Experts of a small language model: 48 SwiGLU neurons an expert, 430M tokens.
Below are experts of layer 8 (counted from 0) of a mixture-of-experts language model. Rows are named router (the router's row for the expert), gate (a neuron's input weights, with its number), up (a neuron's input weights, with its number) and show model dimensions 0-95. Each number is 50 + 12 x the weight over its row's rms, rounded and kept within 0 to 99.
After each expert's rows: a language model's description of what the expert responds to. This comes from a sample of Wikipedia text that the model never trained on.

# expert 38
router:38 35 60 36 38 39 41 61 36 64 35 61 62 39 54 63 61 61 58 58 36 39 63 34 37 65 37 36 63 34 60 65 37 35 61 62 64 59 36 64 63 62 50 62 61 35 49 43 35 40 66 37 62 40 64 51 38 63 37 57 41 60 39 61 39 39 35 38 37 59 36 65 35 61 63 62 58 38 37 63 37 38 52 61 61 35 38 37 66 44 39 63 65 37 46 42
gate0:55 59 47 47 43 43 62 59 37 77 32 86 68 60 40 41 41 44 38 55 49 58 41 56 40 66 50 53 49 15 64 44 53 54 31 70 42 73 72 62 53 49 64 57 59 56 61 37 37 45 52 57 72 57 67 38 40 58 51 34 38 63 62 44 50 61 39 42 38 47 41 68 43 58 59 56 54 29 47 60 39 51 51 42 40 50 43 42 55 48 38 69 59 67 43 36
up0:36 61 29 37 36 41 59 35 49 28 51 46 50 60 66 60 53 49 47 64 45 50 65 39 48 45 69 45 57 43 32 39 38 52 40 53 56 40 37 46 64 34 23 55 61 45 63 53 62 83 40 22 47 41 46 65 46 62 42 67 58 49 31 46 37 48 41 56 36 44 59 53 41 30 45 60 32 62 49 54 65 53 54 72 63 79 58 53 57 57 59 43 35 52 41 36
gate1:35 37 66 41 27 42 54 63 43 50 42 48 48 35 43 67 50 66 51 59 23 52 52 55 47 75 41 50 37 18 41 45 31 49 77 61 55 42 39 44 40 52 30 56 45 45 52 71 52 42 54 59 39 39 51 39 33 49 34 47 20 52 44 80 45 53 47 38 57 42 62 53 53 49 53 34 52 39 47 54 55 21 63 58 60 43 40 56 43 41 59 61 58 44 39 65
up1:38 48 52 17 19 45 58 33 64 53 60 33 34 31 44 44 67 69 72 60 49 45 46 55 49 61 43 48 47 50 46 38 53 53 52 68 53 55 53 55 59 50 23 46 49 39 34 56 40 68 47 69 40 47 35 47 46 58 56 74 55 33 74 64 42 38 71 48 70 61 58 48 41 40 69 53 31 58 42 54 48 62 57 41 51 52 48 59 52 38 47 41 53 70 58 69
It responds to: Capital letters, fragments. Single capital letters and short fragments starting names, codes, or URLs, such as F in FRA, J in Jasmine, fl, Vis.

# expert 62
router:37 35 62 37 38 38 43 61 37 64 36 62 62 38 51 61 62 58 59 58 36 38 62 35 38 63 38 37 63 34 63 65 37 34 57 62 66 60 38 63 62 62 53 64 61 37 45 42 36 43 66 36 60 39 64 48 35 62 38 60 37 62 37 61 37 40 37 40 37 58 34 62 36 62 63 63 61 37 37 61 36 37 53 63 61 36 38 40 65 45 38 61 65 35 48 41
gate0:33 48 48 66 30 62 57 40 67 33 44 71 51 51 46 65 75 44 52 43 34 44 52 43 58 66 31 65 52 38 44 44 52 23 61 42 55 46 56 47 61 54 59 55 56 43 44 33 42 47 54 54 58 62 48 64 53 48 57 57 38 58 34 71 34 53 55 59 45 61 49 65 34 56 61 87 78 57 38 60 57 54 59 58 51 40 21 52 42 50 28 38 67 45 37 41
up0:33 71 60 50 30 39 72 63 60 54 56 42 44 42 48 51 44 57 60 66 72 57 33 56 59 53 63 68 53 41 65 55 37 83 30 53 36 65 50 51 58 52 39 42 47 61 43 50 52 72 57 42 51 29 55 43 38 61 54 40 59 58 32 46 43 54 47 59 55 56 53 60 48 52 42 45 29 36 84 41 46 41 59 33 49 69 27 63 58 36 69 60 44 38 59 43
gate1:32 20 38 40 57 51 44 34 36 51 33 48 46 70 88 58 42 35 59 61 45 61 49 45 68 51 29 48 62 47 40 62 46 49 58 67 60 74 40 52 69 40 55 64 54 62 41 51 42 56 55 28 52 43 50 62 20 55 60 75 37 42 47 60 28 49 49 41 33 64 39 48 50 54 50 55 63 46 55 50 58 42 50 54 45 55 49 36 55 42 53 71 48 33 64 50
up1:44 62 46 38 52 56 36 40 22 51 54 40 32 46 59 46 47 87 34 27 32 43 40 42 44 51 40 43 59 47 70 48 30 40 71 41 69 33 70 41 35 53 46 37 53 52 49 43 51 57 42 61 48 59 35 62 62 63 62 56 51 40 40 53 63 51 60 51 54 53 71 54 28 37 51 43 59 52 44 39 65 56 55 36 67 68 45 41 62 45 31 73 53 41 69 39
It responds to: Common nouns, compounds. Common nouns or compound pieces after the, a, or hyphens, such as film, school, household, Germanic-speaking, usually before of or was.

# expert 16
router:38 35 61 36 37 38 43 61 36 63 37 63 61 39 47 63 63 61 58 60 37 39 64 34 36 62 38 37 63 35 61 63 36 35 57 62 64 59 37 63 62 62 52 62 63 35 47 41 36 44 65 35 61 41 64 42 36 62 39 57 37 61 37 60 37 38 34 38 38 58 35 63 35 62 63 64 61 36 38 62 37 38 52 62 58 36 39 38 65 47 37 63 63 37 45 43
gate0:44 58 67 49 56 40 59 49 38 61 43 68 58 34 52 53 59 49 33 24 39 29 45 55 38 47 34 53 45 46 37 44 55 44 57 48 65 34 42 47 56 59 27 54 42 58 57 41 37 42 42 60 57 48 46 27 58 52 30 55 45 73 60 73 28 51 51 48 56 57 56 51 37 60 66 59 69 35 22 67 23 65 48 57 34 44 27 63 64 60 58 65 45 41 43 48
up0:42 70 48 55 46 67 39 48 60 62 46 34 49 43 67 65 51 35 65 44 50 48 43 53 30 38 37 64 61 55 40 43 41 74 50 36 52 39 36 59 53 61 31 40 48 64 38 47 45 37 62 69 65 52 46 55 52 29 31 78 25 64 52 24 17 59 55 68 54 75 65 40 47 45 49 57 56 49 44 62 50 62 46 63 42 50 48 49 44 56 42 59 41 39 59 37
gate1:53 41 44 32 61 29 43 66 34 43 52 84 55 31 53 46 43 72 55 68 44 44 43 45 39 57 28 54 47 43 49 58 54 46 58 53 41 59 22 70 57 53 44 45 42 52 49 58 43 71 62 44 48 35 73 68 34 36 50 49 46 42 58 34 36 48 47 59 36 47 66 46 65 50 63 41 72 60 41 42 40 58 48 67 64 45 34 40 40 55 31 78 43 43 61 49
up1:46 34 66 64 50 27 58 29 68 50 69 37 38 60 42 37 41 54 65 60 48 49 32 49 51 45 70 51 63 62 45 43 42 39 44 57 30 54 61 57 38 23 50 49 51 48 35 44 51 46 73 57 60 42 51 58 49 52 38 77 37 47 48 37 52 36 48 63 43 46 37 48 46 46 38 66 41 45 55 49 36 56 56 29 71 19 48 80 53 50 49 48 48 26 66 42
It responds to: Name endings, years, scripts. Word pieces that finish names (Hong Kong, Sparinae), decade prefixes like 202 and 198 in dates, and raw bytes of Chinese or Devanagari text.

# expert 45
router:37 36 62 37 38 39 41 60 39 64 36 60 62 39 51 64 63 62 60 60 36 38 63 36 38 63 39 37 63 35 62 65 36 35 58 63 63 59 36 63 63 61 52 63 62 37 50 41 36 44 65 36 60 41 65 47 36 63 38 59 36 61 38 63 38 40 35 37 38 59 35 63 34 62 64 63 61 37 36 61 37 39 49 62 59 35 38 38 66 47 39 63 65 38 45 41
gate0:21 53 60 48 42 38 45 46 50 55 68 52 57 56 39 46 40 57 58 39 24 53 63 25 44 79 30 54 50 34 50 48 32 37 35 52 33 62 58 55 60 40 52 47 62 47 25 34 54 19 45 36 70 59 53 64 69 54 49 42 66 65 41 53 53 37 35 31 49 49 43 38 46 69 58 36 59 46 45 61 36 53 45 55 40 50 48 34 62 44 49 46 61 55 64 34
up0:52 43 49 46 55 26 52 49 52 46 53 49 57 69 59 66 27 30 50 69 50 48 51 49 50 12 31 46 52 38 46 38 44 46 66 55 54 64 54 57 40 60 53 42 41 51 59 34 49 63 51 37 44 63 58 51 86 47 58 48 32 62 53 74 32 55 49 62 42 67 61 51 61 62 47 53 74 34 48 50 54 36 70 48 25 28 60 57 31 55 50 64 44 41 61 53
gate1:59 15 51 40 47 39 52 47 35 56 50 38 53 49 53 50 60 39 46 56 54 45 64 35 40 54 35 38 37 56 38 41 46 49 24 62 45 40 53 44 93 51 41 65 52 34 45 70 40 46 40 39 45 36 76 54 42 50 26 55 62 51 51 44 25 33 35 50 54 44 59 44 34 20 53 64 66 55 57 46 49 52 38 37 59 57 47 45 57 29 47 39 59 56 46 59
up1:75 51 58 55 53 57 35 41 58 42 44 55 33 37 39 51 56 38 61 43 56 70 49 66 42 50 31 56 68 35 60 41 69 38 63 60 35 38 63 47 67 74 48 51 41 45 33 66 68 73 57 44 32 36 60 48 39 50 53 53 33 59 42 62 68 50 49 42 34 51 51 46 43 57 51 56 29 64 53 18 45 63 37 57 33 58 51 44 35 43 57 60 56 42 39 23
It responds to: Prepositions before noun phrases. Prepositions and sentence-opening connectives like of, as, in, for, by, After, Among, Following, introducing a following noun phrase.

# expert 59
router:38 36 61 37 38 38 44 61 36 64 37 60 60 37 50 62 61 59 57 59 36 38 62 33 38 64 38 36 64 35 59 65 37 35 59 62 65 60 36 65 63 63 50 64 61 36 51 44 38 46 65 35 59 38 63 47 37 61 37 60 37 62 38 64 39 38 35 40 37 61 34 63 35 62 63 62 59 38 34 61 37 37 50 62 58 36 37 40 67 42 36 62 65 37 47 43
gate0:28 38 68 31 52 35 34 46 57 69 48 45 47 57 69 68 38 51 58 41 39 41 62 64 35 41 42 30 62 40 58 40 50 56 39 45 60 57 67 57 48 51 59 80 26 35 68 55 55 45 78 39 69 82 48 62 37 63 44 44 55 41 63 42 45 42 52 41 35 61 41 55 34 38 66 63 55 55 42 35 43 42 44 66 55 48 54 39 51 62 41 51 42 40 60 43
up0:37 62 33 63 54 37 49 51 45 47 40 41 39 50 55 76 55 70 55 46 42 50 45 46 45 53 36 34 34 59 56 55 55 62 56 42 25 32 46 58 66 48 70 25 34 46 56 58 39 34 41 49 39 41 54 72 64 69 47 55 28 72 32 53 49 44 50 48 41 28 45 41 61 65 64 48 50 49 58 54 51 63 67 40 80 33 56 66 60 40 48 55 38 50 66 69
gate1:27 50 75 33 45 46 66 57 48 59 46 46 56 53 48 55 68 47 36 51 38 13 47 55 41 57 46 43 68 48 29 42 34 31 41 64 61 52 45 70 52 61 69 58 73 43 52 41 26 56 61 54 53 51 61 62 35 36 21 72 50 58 37 44 48 42 51 45 58 67 43 65 43 61 50 43 77 50 55 52 38 49 30 48 55 50 50 49 53 71 42 58 48 51 63 51
up1:61 38 49 54 71 30 62 43 56 49 61 49 74 41 68 35 44 54 64 49 43 82 49 63 62 57 43 48 54 48 58 47 50 51 52 48 37 51 78 44 34 65 76 48 44 26 52 24 43 58 65 44 54 45 43 43 52 52 56 58 56 53 57 66 49 50 48 50 41 43 45 49 22 32 69 45 78 63 51 69 46 57 52 39 46 45 34 69 48 25 62 45 60 46 43 41
It responds to: Event and title nouns. Capitalized nouns naming events, competitions and institutions, such as Championship, Battle, Prize, Open, School, District.

# expert 11
router:37 35 60 37 38 38 42 62 38 62 36 62 62 38 52 63 62 63 57 59 37 38 63 34 37 62 40 37 62 35 60 65 36 36 58 61 65 62 36 63 64 61 54 62 63 35 50 41 36 45 65 36 60 41 65 51 37 64 38 57 37 62 37 62 38 41 35 39 38 57 36 64 35 63 62 62 61 37 37 61 36 38 49 62 60 36 37 36 66 46 40 63 64 36 44 43
gate0:16 40 49 40 25 49 36 57 43 46 37 60 73 50 73 66 57 29 35 43 34 54 47 35 69 62 46 49 45 42 47 45 49 52 57 71 62 57 57 40 67 43 67 78 41 42 43 55 51 45 56 54 49 47 49 63 45 64 54 65 52 56 39 71 33 60 41 37 59 45 58 41 48 55 75 55 47 34 47 64 54 43 37 44 47 50 28 61 81 50 49 40 56 58 62 41
up0:49 59 44 49 31 44 59 58 54 43 56 41 51 44 41 72 51 56 64 65 88 56 27 41 44 12 47 41 46 36 38 71 66 58 54 45 42 40 46 47 45 43 53 63 33 50 59 28 48 40 58 45 47 48 60 28 63 51 59 52 44 53 59 75 61 57 51 42 46 44 53 54 49 62 69 67 52 55 69 54 51 53 82 46 61 42 35 67 52 57 61 46 56 36 37 63
gate1:41 62 44 48 42 36 49 69 48 50 55 53 52 46 51 52 56 35 62 36 32 39 44 58 35 72 44 35 52 41 47 53 44 28 76 48 56 36 38 60 50 59 66 42 43 41 17 50 48 27 41 51 61 41 33 61 47 48 42 57 60 61 45 61 44 55 37 37 18 43 61 66 51 77 39 54 47 37 49 46 41 63 71 64 26 44 41 65 49 44 42 71 65 44 57 49
up1:57 54 47 49 58 61 66 61 60 38 63 48 33 54 65 49 27 65 43 65 62 43 51 60 40 34 27 60 58 52 39 42 23 53 29 37 61 34 32 44 34 66 54 54 49 33 29 61 63 37 39 51 64 60 59 55 44 61 71 53 53 79 51 43 53 50 59 34 31 56 37 51 52 47 36 57 69 60 55 59 63 55 30 39 57 44 47 46 68 50 52 46 51 73 66 39
It responds to: Row and list starts. Opening table pipes and list dashes at line starts, table separator rows, and clause-opening conjunctions like When, While, Although.

# expert 54
router:37 35 62 37 38 38 42 61 38 63 36 61 62 39 52 62 62 63 58 58 37 40 64 36 36 63 39 37 62 35 62 65 36 35 59 61 65 61 37 63 62 61 53 63 62 36 51 43 36 45 67 37 61 41 63 47 36 62 38 59 37 61 38 64 37 41 35 38 38 56 35 63 36 63 63 62 60 38 37 62 36 36 49 63 60 35 37 37 66 44 37 64 65 38 48 42
gate0:34 37 60 49 42 39 33 59 49 45 57 67 42 46 27 48 45 57 61 75 62 57 43 36 42 62 24 53 49 50 38 50 36 18 54 49 55 53 58 76 70 65 48 57 58 44 51 43 33 45 35 53 40 38 66 52 55 51 44 49 63 56 51 65 48 54 55 38 52 66 26 59 50 51 38 40 54 25 56 54 31 38 70 57 57 46 45 36 55 65 57 77 45 72 56 36
up0:63 55 54 26 46 31 58 63 41 54 42 20 58 37 55 49 58 40 56 45 44 56 33 42 56 45 52 54 55 39 85 44 35 57 32 53 43 36 62 52 62 53 68 60 48 48 62 63 34 71 60 43 51 65 38 44 55 65 52 60 58 55 39 60 38 40 63 49 40 32 53 51 33 43 56 52 52 42 43 51 45 33 22 38 67 76 37 41 34 34 50 49 34 47 40 73
gate1:48 35 50 22 40 54 41 65 27 72 40 54 37 40 25 54 48 71 64 61 49 28 57 37 47 50 41 34 36 50 46 48 58 58 69 69 46 50 44 54 60 44 56 60 45 57 45 63 45 62 48 38 45 52 52 51 37 34 59 45 35 46 60 49 26 45 42 43 44 75 50 62 34 66 50 49 65 64 61 58 50 49 50 48 69 27 18 44 43 51 31 31 48 44 49 36
up1:45 42 52 58 53 54 55 78 50 52 38 40 51 53 50 60 54 62 40 46 49 29 49 55 45 39 40 44 22 45 42 57 45 68 37 42 37 39 53 46 60 46 45 40 60 51 42 47 80 47 56 61 70 47 51 46 32 50 58 44 34 34 34 59 46 19 67 42 64 76 56 29 53 66 47 59 34 56 41 37 69 50 44 40 67 53 53 58 48 59 31 64 65 50 23 33
It responds to: Mixed: the, accents, digits. The word the, the accented í in Spanish names like Rodríguez and Ríos, year digits, and stems like Val, Dec, Mr.

# expert 37
router:42 58 44 33 21 33 45 59 35 55 39 51 60 30 71 51 55 40 50 51 34 30 70 42 44 54 25 36 66 40 83 52 22 41 55 74 53 49 43 57 63 78 52 49 54 38 56 32 40 49 75 39 58 37 61 44 50 54 35 60 39 51 60 57 37 42 43 28 47 47 48 49 45 59 53 58 68 46 52 47 41 48 46 70 41 47 50 48 53 46 49 51 66 38 53 57
gate0:59 59 50 44 47 47 60 66 41 56 55 56 63 37 49 44 38 65 68 40 55 45 41 43 38 35 36 56 47 50 62 48 24 36 51 34 53 37 65 50 52 73 63 52 65 58 36 49 54 55 40 49 64 31 63 42 53 38 46 46 60 54 47 53 63 43 22 40 69 54 54 52 51 24 33 41 60 55 69 47 33 47 48 70 16 32 65 37 43 67 57 68 40 30 62 56
up0:52 57 55 30 47 46 35 58 37 52 47 36 46 61 38 54 52 55 40 46 42 45 41 66 69 57 63 51 43 45 49 55 47 47 40 53 60 54 20 31 30 34 48 42 25 54 27 60 54 28 53 54 53 57 63 56 30 27 58 48 51 64 43 63 40 42 49 45 56 89 46 44 49 73 50 32 51 35 52 34 55 50 50 38 51 25 61 55 50 70 39 57 62 61 41 71
gate1:53 70 37 30 53 34 54 32 51 52 47 47 49 34 57 49 50 57 47 41 49 13 65 52 57 52 46 51 40 49 58 48 52 39 31 56 66 56 47 58 46 52 76 32 58 57 34 40 45 56 43 43 26 54 55 48 57 41 39 52 38 57 51 26 49 55 43 09 45 56 51 46 62 51 45 72 52 63 48 47 32 49 54 74 32 36 66 49 35 34 53 64 52 49 23 54
up1:57 44 67 42 47 53 30 48 41 47 52 56 41 57 56 38 59 56 60 41 49 64 50 52 67 56 57 74 52 33 39 46 47 50 66 57 32 52 49 34 45 42 43 66 48 54 48 43 46 67 44 57 45 41 75 58 53 46 53 17 61 36 48 44 51 70 45 65 34 68 39 55 47 75 61 29 25 37 54 62 45 42 79 33 67 59 66 62 55 46 57 59 52 59 65 29
It responds to: Mid-word vowel pieces. Vowel-led pieces inside words after an opening consonant, such as ever in beverages, id in kidnapped, oll in dollars, ug, ood.

# expert 53
router:43 39 64 39 39 37 42 65 36 62 40 63 56 43 50 62 65 60 56 59 34 38 64 36 35 62 41 34 58 32 55 65 37 35 53 61 68 60 36 64 64 59 51 59 62 36 53 41 37 43 67 37 61 39 66 47 36 62 40 57 34 63 36 57 37 38 37 41 34 56 38 66 35 61 61 60 61 34 37 63 33 35 49 61 60 35 38 42 64 48 39 63 68 34 43 44
gate0:62 48 44 58 62 34 54 63 62 62 27 37 52 40 52 77 47 34 63 49 28 36 46 54 42 35 36 45 54 40 73 42 53 34 50 69 41 68 56 51 57 59 45 61 41 46 07 59 42 38 56 55 48 38 38 56 66 51 59 35 44 60 43 64 38 38 41 42 24 46 61 57 38 52 45 55 53 50 53 46 52 61 36 62 52 47 54 15 51 41 42 56 61 66 67 49
up0:24 56 45 53 65 49 33 41 45 46 44 76 45 46 34 64 48 78 58 49 69 61 33 22 42 42 31 40 52 44 43 59 51 55 44 47 68 50 44 60 29 35 29 60 46 59 61 29 51 55 42 56 34 53 39 37 25 36 49 52 51 36 37 51 59 31 54 45 46 54 54 40 61 52 46 56 53 53 21 41 34 40 70 49 37 56 54 70 53 56 64 39 42 38 54 57
gate1:29 37 44 44 47 25 55 35 60 74 57 58 53 49 46 41 62 63 72 43 39 46 44 32 67 34 48 47 55 53 57 48 40 44 51 70 54 57 40 47 59 82 63 56 37 43 44 49 51 49 73 26 57 40 51 40 44 49 32 63 67 46 46 61 48 46 33 50 45 48 53 45 38 52 39 44 73 57 62 62 35 70 41 44 50 56 37 49 61 40 44 77 55 66 28 28
up1:36 50 86 57 69 68 45 44 67 45 50 50 66 46 58 39 34 41 59 57 60 48 59 60 69 55 78 37 48 39 53 43 36 56 55 38 28 59 44 33 55 41 42 63 53 41 49 27 37 50 59 49 21 38 39 51 61 38 63 57 41 34 54 53 43 59 42 45 76 64 57 42 51 61 50 38 57 31 46 53 36 34 53 52 51 59 59 40 56 55 78 54 34 50 64 46
It responds to: Punctuation inside numbers. Punctuation inside numbers, coordinates, times and ranges (decimal points, dashes, colons, primes), plus table pipes and route or chart words.

# expert 9
router:45 30 67 49 43 39 52 53 43 53 46 58 52 39 58 65 50 55 51 50 50 32 65 35 46 54 45 49 61 37 46 88 49 41 52 55 48 72 48 68 59 51 53 52 74 36 44 37 37 36 58 46 46 22 51 59 41 60 46 53 44 56 34 60 43 34 40 17 41 68 09 52 33 50 61 51 53 38 39 48 48 36 47 66 52 49 50 35 53 46 35 60 59 43 59 34
gate0:51 61 35 51 42 32 24 45 47 43 40 55 48 84 47 47 34 52 58 52 47 62 43 42 56 46 48 54 67 39 35 66 49 45 36 43 39 77 47 54 38 44 77 47 48 51 27 51 43 72 59 52 47 40 40 60 65 50 37 63 44 55 50 46 57 62 42 55 42 55 50 37 53 47 29 48 32 55 35 67 50 72 61 66 54 49 30 55 47 11 51 52 58 58 37 66
up0:55 38 40 42 42 54 46 38 47 41 31 49 58 47 29 49 46 46 22 55 48 27 60 50 58 50 34 64 40 53 37 87 50 60 53 49 58 49 53 35 59 43 46 45 49 39 75 44 62 48 50 57 54 47 56 46 43 42 40 55 46 53 78 59 62 67 44 49 36 36 55 55 43 46 47 51 43 57 50 57 58 59 49 62 38 46 78 54 42 51 30 51 39 72 38 01
gate1:39 41 64 46 41 50 71 36 48 48 61 76 40 17 40 29 55 55 62 54 56 59 54 59 46 46 41 51 67 24 46 55 51 47 57 59 49 59 56 31 40 54 51 61 80 46 49 56 41 34 66 50 44 56 42 55 71 62 50 42 60 46 55 41 53 42 52 22 68 68 46 68 36 62 53 43 52 35 30 39 50 32 44 36 35 63 47 58 59 37 54 37 42 71 61 58
up1:47 50 32 44 47 46 58 52 52 37 57 59 54 82 63 39 51 57 52 42 54 47 54 43 67 60 39 52 29 39 58 41 46 53 52 44 60 41 38 68 50 62 47 58 53 43 58 54 49 66 49 47 53 49 52 82 51 64 59 61 51 46 11 39 40 51 70 69 48 26 70 45 52 31 58 66 37 44 67 69 41 40 67 41 56 56 41 44 44 28 23 52 60 30 54 47
It responds to: Line breaks after content. Line breaks ending a table row, list item, heading or sentence, especially before a new table, list or section heading.

# expert 33
router:37 36 57 36 38 38 44 62 37 65 37 62 60 39 44 63 61 57 58 58 35 38 64 34 36 63 37 37 64 34 59 64 37 36 59 61 64 59 38 64 63 60 54 64 61 35 51 40 37 42 66 37 60 40 64 42 37 62 37 62 38 60 36 61 39 37 35 39 37 58 35 64 34 61 64 61 62 37 37 62 35 38 46 61 62 35 38 38 66 50 37 62 64 38 51 43
gate0:56 40 45 42 46 51 48 60 57 52 50 60 37 37 61 48 33 54 41 26 48 53 59 44 47 35 47 39 74 44 59 47 27 44 61 40 64 58 32 66 56 57 51 32 65 36 43 35 25 49 48 45 69 53 37 37 27 61 48 50 47 62 54 59 59 74 74 59 50 51 42 62 58 62 66 51 42 47 14 54 69 56 60 35 52 38 37 25 50 37 47 64 60 63 46 44
up0:48 54 63 34 67 39 42 44 73 70 30 46 66 35 48 67 45 70 41 42 62 52 65 73 48 36 61 52 53 54 46 65 49 25 50 47 67 48 49 58 46 42 74 54 78 35 48 49 56 60 51 49 64 48 50 45 50 28 56 53 66 84 39 61 44 58 54 46 64 28 45 52 56 48 55 43 62 41 47 38 50 32 39 37 39 54 37 63 50 77 49 49 56 54 51 63
gate1:63 42 53 50 39 42 49 55 61 57 28 21 38 64 39 51 54 47 56 42 29 39 42 57 49 47 42 66 68 41 55 49 53 46 78 65 61 49 53 52 72 25 38 49 39 39 42 39 52 27 43 53 36 42 46 52 40 54 52 32 61 48 48 39 27 55 28 40 52 59 31 73 44 52 52 44 45 38 61 52 45 60 38 50 48 43 40 40 68 38 34 65 77 55 38 28
up1:56 84 30 55 51 28 46 42 41 54 57 49 59 59 71 50 55 44 48 36 59 83 35 56 61 50 37 47 50 44 44 42 56 41 35 49 47 62 32 62 52 59 48 61 44 39 29 27 57 64 49 58 52 59 60 45 59 45 38 59 42 66 46 40 41 44 56 34 45 52 65 56 38 62 47 53 56 43 44 51 56 49 55 29 39 36 61 48 45 27 58 36 17 51 74 74
It responds to: CJK bytes and fragments. Raw byte pieces of Chinese, Japanese or Arabic characters inside romanized-name parentheticals, plus odd word-final fragments and symbols like $, !, >.

# expert 21
router:37 35 62 36 38 39 42 61 37 63 36 62 60 39 52 62 62 64 58 60 37 38 63 35 37 63 39 37 62 36 59 64 36 34 60 63 64 60 37 62 64 60 52 62 63 35 46 41 37 42 64 37 59 41 64 45 38 63 37 59 40 61 37 62 39 41 35 37 38 60 35 63 34 61 65 63 60 37 37 61 37 37 49 63 60 36 38 37 66 45 40 63 65 39 46 41
gate0:34 50 48 32 45 38 32 50 57 62 33 47 58 32 56 42 54 42 38 52 46 46 65 51 40 66 56 43 41 40 51 75 67 48 46 63 67 49 54 66 51 65 33 56 69 38 44 68 51 69 53 42 64 60 25 35 46 52 58 49 33 51 30 65 42 66 67 50 39 61 45 51 40 74 59 72 71 61 46 58 34 40 26 54 41 34 50 35 56 52 39 54 69 39 45 54
up0:70 46 60 57 50 67 64 58 27 43 56 52 54 45 54 41 40 78 81 47 43 32 44 49 61 54 47 39 66 38 29 46 33 47 53 41 33 56 43 41 74 34 40 43 48 52 37 47 56 62 63 53 48 53 57 69 38 55 45 66 73 45 32 45 54 27 41 30 50 42 53 37 42 50 58 37 58 42 64 50 58 62 78 43 63 56 59 54 57 44 49 54 40 66 25 61
gate1:55 27 54 45 55 59 52 73 38 52 44 61 60 44 41 84 79 41 42 47 41 59 39 41 43 60 48 48 66 47 48 48 21 47 41 58 57 82 58 42 49 63 62 49 51 49 40 47 35 50 56 40 57 46 49 67 58 52 49 49 50 49 67 79 56 60 62 63 43 53 61 46 34 55 65 55 58 50 44 78 39 38 26 52 59 42 47 46 64 36 56 68 44 28 66 46
up1:43 58 54 57 40 66 69 41 66 27 42 67 54 58 57 47 58 39 38 67 51 57 36 44 34 55 44 54 46 49 56 56 60 38 64 37 50 29 56 56 71 60 70 57 33 44 61 54 68 33 26 51 59 56 43 43 31 55 50 61 27 55 40 76 54 38 43 45 57 53 71 57 41 39 66 57 48 41 51 22 51 39 43 52 43 76 57 36 49 45 44 41 51 66 25 36
It responds to: List and section ends. Line breaks ending See also list items and headings, sentence-final periods, quote marks, and reporting verbs like stated, said, announced.

# expert 60
router:38 35 61 37 38 37 42 61 38 62 37 64 60 40 48 63 62 59 59 62 38 39 63 33 38 62 39 37 63 36 61 64 36 36 59 62 64 60 37 62 61 61 52 62 62 35 45 41 37 40 67 36 63 41 64 47 37 63 39 58 38 64 35 61 37 40 34 38 36 61 34 62 35 63 63 61 60 36 38 60 37 36 48 63 57 34 39 37 66 49 39 62 64 37 53 41
gate0:54 41 70 49 56 63 37 51 47 42 23 53 43 50 37 48 34 40 52 59 40 53 73 52 57 40 35 37 36 48 38 40 36 46 44 22 53 59 59 63 53 69 63 66 53 34 39 51 41 52 54 18 62 57 43 64 52 51 43 41 60 49 32 44 50 54 41 51 34 45 30 52 68 51 61 57 73 36 45 50 39 57 68 61 58 63 28 41 57 42 37 63 57 62 83 52
up0:26 51 40 63 51 42 75 56 58 75 58 50 44 55 70 53 53 59 64 50 53 54 50 40 50 55 39 28 61 48 71 66 61 37 47 38 57 58 53 39 68 56 48 49 41 60 54 44 56 64 41 49 42 41 56 53 62 54 62 27 25 51 48 63 43 50 53 39 47 43 62 56 48 52 61 86 16 63 35 48 39 55 76 52 66 66 50 45 53 34 57 53 40 49 64 32
gate1:43 40 58 50 51 43 46 45 19 56 35 51 35 55 77 51 46 65 61 49 20 42 58 40 35 56 42 43 47 29 46 51 42 37 42 46 59 34 52 47 49 60 62 42 68 47 46 46 49 58 52 59 43 32 51 28 39 74 62 35 69 61 44 75 24 49 61 55 59 80 41 48 43 45 54 55 44 45 43 36 45 65 31 60 53 60 51 47 49 41 69 35 65 39 65 53
up1:21 42 49 46 61 60 36 56 35 39 54 71 42 51 50 48 48 55 36 53 31 50 50 40 68 34 40 66 39 39 52 46 47 42 34 46 52 47 48 49 32 49 87 28 42 46 72 46 48 66 47 41 46 52 34 66 59 63 53 62 73 40 57 63 33 58 46 45 45 59 42 35 45 35 59 44 58 64 54 50 39 39 34 39 69 47 67 54 48 64 48 31 50 50 29 25
It responds to: Mid-word lowercase fragments. Short lowercase pieces inside longer words, often in taxonomy or technical text, such as Pic-to-graph, sit-com-s, Gal-ile-i.

# expert 17
router:49 40 52 48 54 32 54 54 45 56 36 72 50 54 33 44 49 41 57 61 46 37 48 52 47 59 30 37 64 45 55 64 44 44 60 60 57 72 38 55 54 85 39 59 49 48 61 37 42 28 60 37 56 36 52 41 37 52 36 80 50 55 21 56 53 40 44 56 35 54 17 61 50 56 60 58 56 48 29 62 47 46 43 58 42 26 48 49 58 43 22 49 57 47 67 35
gate0:52 43 62 30 33 39 50 42 63 49 62 60 50 58 51 62 51 58 41 42 61 48 48 54 40 54 49 41 39 51 60 47 72 55 29 45 50 37 57 38 65 34 34 47 59 50 37 40 45 67 45 45 84 52 46 64 67 52 51 21 43 67 55 53 33 56 40 48 58 44 53 45 43 65 56 41 60 51 52 78 57 43 23 61 51 72 50 60 49 54 46 23 53 65 81 70
up0:47 47 46 45 57 64 41 43 54 43 70 75 27 54 56 60 64 42 58 57 55 45 31 54 53 46 51 46 67 52 58 25 51 38 69 20 50 36 63 45 69 67 56 46 52 55 47 54 40 65 42 58 83 73 50 52 71 36 45 20 50 34 64 56 70 54 34 48 59 39 48 40 48 59 64 61 50 50 45 62 41 57 76 54 36 43 40 54 53 47 55 51 61 52 60 43
gate1:43 49 32 53 51 63 27 80 57 59 52 54 28 41 29 72 54 38 35 72 39 55 52 48 54 59 67 44 30 47 51 53 43 63 39 30 53 61 39 42 54 78 37 50 62 56 62 57 59 58 61 56 34 48 44 68 49 53 55 49 60 42 37 75 45 58 56 43 66 32 37 47 39 48 50 38 40 56 56 55 55 59 19 74 57 35 50 57 58 52 43 38 49 53 33 46
up1:38 36 60 26 31 50 57 62 38 67 63 49 58 31 48 59 64 41 33 40 59 42 42 44 62 43 40 52 44 58 28 39 38 46 31 40 73 36 39 48 38 44 45 30 63 46 46 40 65 56 38 44 21 46 41 43 65 39 59 59 44 54 40 37 48 52 64 55 63 37 39 50 54 66 38 51 52 62 42 66 34 49 50 77 54 40 51 70 29 45 44 35 64 52 38 30
It responds to: Name-ending word pieces. Final pieces of words inside proper names and titles, such as Pok-er Tour, Dynam-o Moscow, Ington, chester, Foundation.